Experts of a small language model.
Training: a variant of SOAP for the experts, 3743 steps.
Below are experts of layer 3 (counted from 0) of a mixture-of-experts language model. Rows are named router (the router's row for the expert), up (a neuron's input weights, with its number), down (a neuron's output weights, with its number) and show model dimensions 0-127. Each number is 500 + 50 x the weight over its row's rms, rounded and kept within 0 to 999. Numbers have three digits each.
After each expert's rows: a language model's description of what the expert responds to; "mostly gets" lists some tokens that are sent to it at least half of the time. This comes from a sample of Wikipedia text that the model never trained on.

# expert 16
router:546454449448443549501446450554449446455441453458545547555446481452453558556443548445452461544548546445535556555456552446543456551446446546550543463454554552449546552562537458471448550458552545550545443449560446554447443556444452445460551553559552560560552549548545517453555549447558539440555455544449551444551453551440444545442545445446543541547443560449556453543450450540547448449453
up1:438559576546464569539439509632529426565508463555501522494474507486487510499519549510428508513492525465548503545528590469519497416466448456499445501488486563457509526612489481556507544512512511526552437531620482517474562486498428505516368532437554572499477415460473428518587528534443527489542387471486586373541410525585472512408480479500525588517490430491552539562430451465539505499475
down1:478565438413442475467468438538469539542471410494495508470409569535583495453475485509490515508509461510488478532459547450499488554661545531495585501491468518512480532456483523484394440584548461471423464445477476458506523539529495433519541540528473551448544571392503513518496581327471452485530557507451531562522572439456588434611491548451493522470513579512467427568531494428556504492458
up2:497523557479507551432511564567470553471489524568478546451520564463455515496467555521548467534586496558512478513414498449529498513508523402451453537457595512505464541450515574516410563464524567486520390548570462534475489469588407504471518578506464415501497571557540445461515452460527518476456500487482375516545541519488600449454483483631456525572454553528556398617440432567552492494520
down2:521396471539452460517487494450545572559505491488565494492495527423466499429564503572471574541498530468474504489501608512479523534498516519404604506580450501465492441528520578523478462433550580588518540512419511649543446427497535534458440495534553599451443517518486490481391532456525504443518487456449396488414578575466533467542611518477582522521555453505573478535430440527489494469506
up3:500490544483482478453482441416479427464479473487535492534473505519558502496509446445418491510566523480503508563502487451581473493378464524571542476456588563544560558482528452468504470490519486549479466565487451471368559497455569462584474616484492512496452426523494562419541627430426444466492553459518452343430469488525413550521532546533552533565528559522529543597517518515506439507416
down3:508571576564552501449480500484565469515460502423481514497384548439487473495578508501516426453503513500504453421490449515508439449491478523410489400558536489479459549560432602513521541522488528403481470540417591509503527535415558490503464454473432454564502458524514589565424503511463427450494597486538431503462493441465499504457471620510489472551566546469468584424532466488340439539487
It responds to: Pieces completing common words after their first letters, such as ite in Website, ople in people, ternational, ill, km.
mostly gets: "ternational", " km", "ivers"

# expert 76
router:552461451460443552510444451557452454450437448453548547551450475451460548551443555447455448549551545445539557554446557450542458548457451554542541456450553550440551552563542460468451550450548554558552437438545456547444450551454446455447545560554547554547558547554543533454552554449552552454550456553461540452559447549438444550446556437440548554544448551450546454546455454545549449448444
up1:551487445502454526566504486446410489508507493472553498428469496538426545467408483499480491472514555472599597521496589465500505536460497613527440552489535552392527564534545435487483533463479408475540403428498420414491518547517457391558407461438467490501640488573478537485596483543497458468514565544567493523627477422486436446510520518473567540532465537471476538467552472499517449523508
down1:504548477549616575465587473401504417532521547606489527474580512537503453576574480523559535491516457489512484470551446547459545533514497447495530494504457592515406432435489468506404512540484482509552492528492591515559441498493432568480595492551447521533549511494641365517486511593488510472489440392527401566435445431540543546576451512513444543503502507509523517503515555482533498526538
up2:416449495499478464531446538390471512477452459610448528559454532511459510575512519456490498444468452514516542452481516450532480602436498444394418426493526439496343523473510462477434472555509510486511441584512392479493432466431539474545515405576517523434521502554534559538499576478468430566504495481558459415485536602495461537494448528430517436473510496479579502553495446490451389444473
down2:434438525500460513569470480495449565503483425529558347425533514485499543549502555563571502573465561462592483412571513562574531518555505465430530467421454496461588431427601481494549577510496491482506448497561531483496534549625508506540468554497529506548419398499464451503563553572482465504589527523521522419573410460616433466518489456472539507442479522501503500531567484491536500477512
up3:535545447487455547579473429518380433525571465561587467519430447454473545495610407530503425477498495539633504515528553493637499461430452489586550539552501462459475578543477471515504436509569567487524428512433483512440428494439495417500562457533523540498599403511552539506510511526433465518455412543470543556495485462491461546497490503497435538442518453492507559489397473449538464460486
down3:593370434401390507464476424490585493476528509490564574477467454567472447487496490529576417518486522515504498529484494515474547396523576522527577559493565425534570520548549482558509497474463518523467517593493541593530451573505540561454544489493522467449505562589554473497563515522506482545522527548587533523496439582545485515532437461496415489484542469350404437546488456433516494465462
It responds to: Table separator pipes and hyphens, 's in men's events, the, and pieces like University, States in statistics-heavy text.
mostly gets: " University", " States", " Pro", "ished", "merican", " ed"

# expert 9
router:553464453455443548509441449559453448454450445465528547559432477459447549551450555450444441529553547457528543551472547436546467534450450547569528447443555548441543561554542462466452558441558549564557452447545470560459433561437454455454549564554545563552543536556563538453546553445557549444539449561452552443560453543449439550446558448453539539554452544471546451542470450557555449451444
up8:542489467517497468339485510547448553436435542476467502493540497544502535562515558445587536433476539603467437486493457425482473528484485467561525558457498492584525531467478540647514508450576510463496544532522534532483472432511495488418497478499518493415527505437502455427464517482433514483560495542458499485617501471524482456498532470463569528524442471484564481542331449560463371623467
down8:586493448573599491522512443437573534494532469438437549500495592467544483598439448545542401413489550512538567515502450586527484521529549508502466510401457570429469471504509436513446556560480425456559361474478471513543438523505467609517513486468542564518563521535491525511532529491489563539522540375495457417521493503589532419477458577475432487587462453460496515504429468554542460523473
up9:501336502483482437459434469471545533451439550470450474494431517465385529530424419513531514460486522481460588498432493432529638563498446489562476486509539557477530508521556467589480485514570528521509471535545505515498553558533575463461585454545568455476494464444516551498553507493666478498540478435540484536543517568497545426481562509486548405486442533523427497469424435519587465433499
down9:521476446529501563508462487477496512520579555579486414556529520612460474452553552483455541480539493389523498462535539467433502571429620524436488490521526468512371471637445566407501608460501477509493522478498514626497506486557488461492465569510542523511496438505452525439546561436477528489504475461470500538425423467512429558467543459462493514553445524461487413563532484506513500660513
up10:539506544520455520619544559501384487515483500454524478550523381426476456462485561477489477522461573416484474557473517477520482451543469517525493456454498600543488535520509542389497487427519546519638505526510492491514571500545455473529599527464577492577513478475475586547574528447437509418518559609464627579402462464524502420502553459430498560547489459519469495521525445490486524492599
down10:393479651442551558506510507510488511490418484431642499522413572449499529511497495480407476489478480493582520488492562521437457528514533513453546536521470531546461542516470439456482459553427458548484448484542401587514522484344500475503507487587523586428497567522476534470419542500508537564495516423513487555532581528516541431484512554546515473497458561406541454545458592553425509525527
It responds to: Inner pieces of proper names and foreign words, often after a capital, such as y in Kenya, u, th in 12th, gh.
mostly gets: " Gu", "th", " ear", "gh", "u", "ah"

# expert 65
router:557453449456449543519444456557447449446448455453548551546449468453450549555449555444453453550547543444539557551451553449546461552457454546539551456447551549448552556552538458467451558450554545552549447449550456549453443553448441445452546552549551552555554541553547529444559539444556556451546455556453553448551441556443441555441553451450550548549443555455559456541449449549552456450453
up2:556513494508425564468465492479438539508487432471585561586452485480428487496402518370469555425452523461545418499515526525516431587470540420563477483541486526466617524443559452509456518537553497515454532617480423534462442482473430522516488349555514450471473408459491549536507521487486512473540497535423565423459536473470542509509562538482521556474529534459506480519533420524617425423517
down2:481468461438600486516469494499561490499426559557566443511549511476471564541501423574555470475527415575520574477483557465434422511526571459491589592501495541428498420500490491504546524443501407514551472492509579471455538521482543486543475491472566521419565540479476417499613512546472521529548435375454438421541487462434472462481504568504496444487601560589413528546539505493449517599558
up3:504487502538514403581468574490469485565439494495471373563546562457510529573426555571447479422515504467535504584547539421525424454526535482436484484549536603492636466482463405455438513512521544567582539431526490518557545476434534436512523510495588506530511531482444444540544491411525416526527523533566522592486418500462539534552543485429472513516479560448552427505613477482550501484485
down3:498543464487483432429502481571503424523499550530452316511526607432448480516492534514563568479484534574469429538525500452549495441455581422532465401510525526494504528413541551480522530506479525500513492447588429469548569489541541527438453528491611466467530540483481552461538597491541500504524510480510484447615487541396404459500556551415474481470402578470502542491550550537473541544441
up4:597408383549502494509400565437429470447489503561498461458473363478496494459411442478461478430544533467406380558468497445521542545436488518513519483519474508432618531506569422473482522454530485435552499462488476475441447569568487460500459590541567464450445570546470507513490506515496481478454555456547524451528483447458492449438505516448522509527502626441461502465526446549534415426466
down4:435514513546586535493466486499517589493459498456491453537493507496520385491508475451547539524481476460455566506521504621482489490564562459521492591484542496508472452405437492444464438611602584489484506505556444533453533514411485463482420381487629562505431437550461537482457518463526465525610415469473432490526489544524411515431450533442529451465525554486442541457402543521447481559542
It responds to: History section headings in ship articles, words like World, Champions, his, It, and capital letters inside parentheses or acronyms.
mostly gets: "ween", " World", " his", " On", " It", "orld"

# expert 15
router:490466451489487493430323510540487398470432450419514532534465390490470540539514556462470488512590524504505494516494520493537489514441478521508535435459576507482586517558533465396527551363495605533515435484517460495438483520450494437474569618521513505529504543521491653519519510444558535445510492547497556476559417579488454532488539514494537503582503533422500478599481488583521467458495
up1:470594497529462427493419545569564485383462429499502492532513488480501517477585516538419527565592514551458534429489535475411482470491522544455477508433599453484532504520469445473591479552404505520433415473516519458502509457424501481562539570477417521509538461440481475663468515557485477455569527539521533463568419529527468467513504541538489474571512508429479552612583546568488451471587
down1:445446524457462504488553465420528495668461550471568558537460572511412505405525491480571539529516525577463495514567406542512473440445567556462526443471542496507430498437531454515546471488500497418437531533515513452581541518572470430431537515448481424537438573478496547489467494515528452517599502514473499502555609614554603540507433580465557520503499509479462509488413465452490459573561
up2:415504468518534426456429510476457466533416457436494528533462456504545536486496461440569502469590495508517426445522552510513524494401504420462496556573537526491462493499522494442517459359490584494590468576486462441476450420449516447441482536486482372481492484597459516458470490539489514439399604589575468499541463504492366468520559503597427477529543530485409492477486504485572547497461
down2:493549425492622452574454535476532400494435437618491484617567512516531561487482430537473514519495489464463566476474536528473468496464552521367425457569497519418500516480470538543458578529354499540607485555500537509467535544457550497475449460491535573433522459534479452551523551517448497591472411426548542522496503504438479471569442564534495425546481450511461527566529561493428484530529
up3:443487545436445523553410532564475517543429456456430392470515468521464467583559581432453430589567495492404460549446461434538432505516491545511452445466396566492550573508565496500606486476473591600479454458490510498502445477452489515497494502524502546568474536500485496539465435526595505530536545605493508567584479653505422452509524440463528549485461483456535476450513507539480554486448
down3:492548517432506469435545600534445475499583467533547502311573565595563485523459558479597502492547449498439534537542438468486545471387534439407524523386464470517515482487536502515442513429528502469563488508448479517534526514531458559535482520573431519521560435468556488513509512470577584495511484524492563543510494411450473550461456473448605439593467516491390516508417529484494513520525
It responds to: Closing parentheses after years, country codes or units, plus commas, semicolons, closing quotes and brackets in lists and tables.
mostly gets: ")", "),", ").", ");", "}", "]"

# expert 42
router:542453446451441543509452462552458455445434452457538529553453483458447549558448550440436453544551546452552547559454563445559457547456443553563541461450545545435543553564544458471457553447548546553550444444551453551444446552448450446445549549557549560558544532555540535452546547441548541451559457557447552454553450551447439544442557453445550547551441553455549443545448445542544452450454
up2:536531491527474484496552448620463563494425489450468407547568502434481486522458520488488445589500394552504465439515565458505448498568386651449548560412509541562424501539522381563581526494609453539433451477508584540482530419571507478516478583548488453481522497597554532453489456454506564531442416521518516506508466501498500424515563536501499550481478493479499567548529529540541522490471
down2:439489579498519408539504491538434376490633604560463544521543466453531536499490468535411453484554516553628523499500572511380490616467471507567500498518518524475567504487457538580557455461546516561521532471459530505453524464533458459491512510568636476456436462626504492525495536410532509481501515490576510569480462504463573490513402555523514517562520532507509453447445484447560519554467
up3:574491509422511490549572494499511508495439443521470519492522452601544556545395487461377436490492568542510409486525577507499434448425535489509452481508405464521430520586560545480492511451508559549495502434586562522466490530497450494515535457529497537497548439489516604467506535491533512384497558476531527518629540400441504548451501470533479584486449614448616537533498449482550412475542
down3:550525627517543454410536682417427432480564522554409524473547566542525460461555511520534532609507448548507552548425581515525514502489452421534449526501545500478573479489599460442473554448420490485566495466448571579392513579517521475554499441527539523487486461541483477503519462467468540570446565559487581535591501492522501459557565451472486467533444479522468501505457519510492454522546
up4:613583441530525567508505492580513506522533515485486535505466510442398479481517537437534513540429552543542511561472605493474571528555488454532482479526569445455574507591456488515484585532512465574547449478526467577508455584491519499536483531471475520446547452480541543549514536504567485539440522450577556469444529572463506570482414486406508588601522492414367471465507420540524560373452
down4:504526462453440485562567451516474534549569480555531424409557493531506461529483452498506515512501590491416496473430552506534496498484486512499467483497434515422404530475505486405447559504550557509543483446435565512549497406418594474510676607472469537619466529532499443547465499391438493562426469478456559483515443467552436501373462495453532500533469538517524530435550482458471500461551
It responds to: Pieces of place names and terms, e.g. Mississip-p-i, loc-ated, Gen-us, St-reet, plus and and table pipes in lists.
mostly gets: " Gen", " Rep", " R", " gen", "  ", "pt"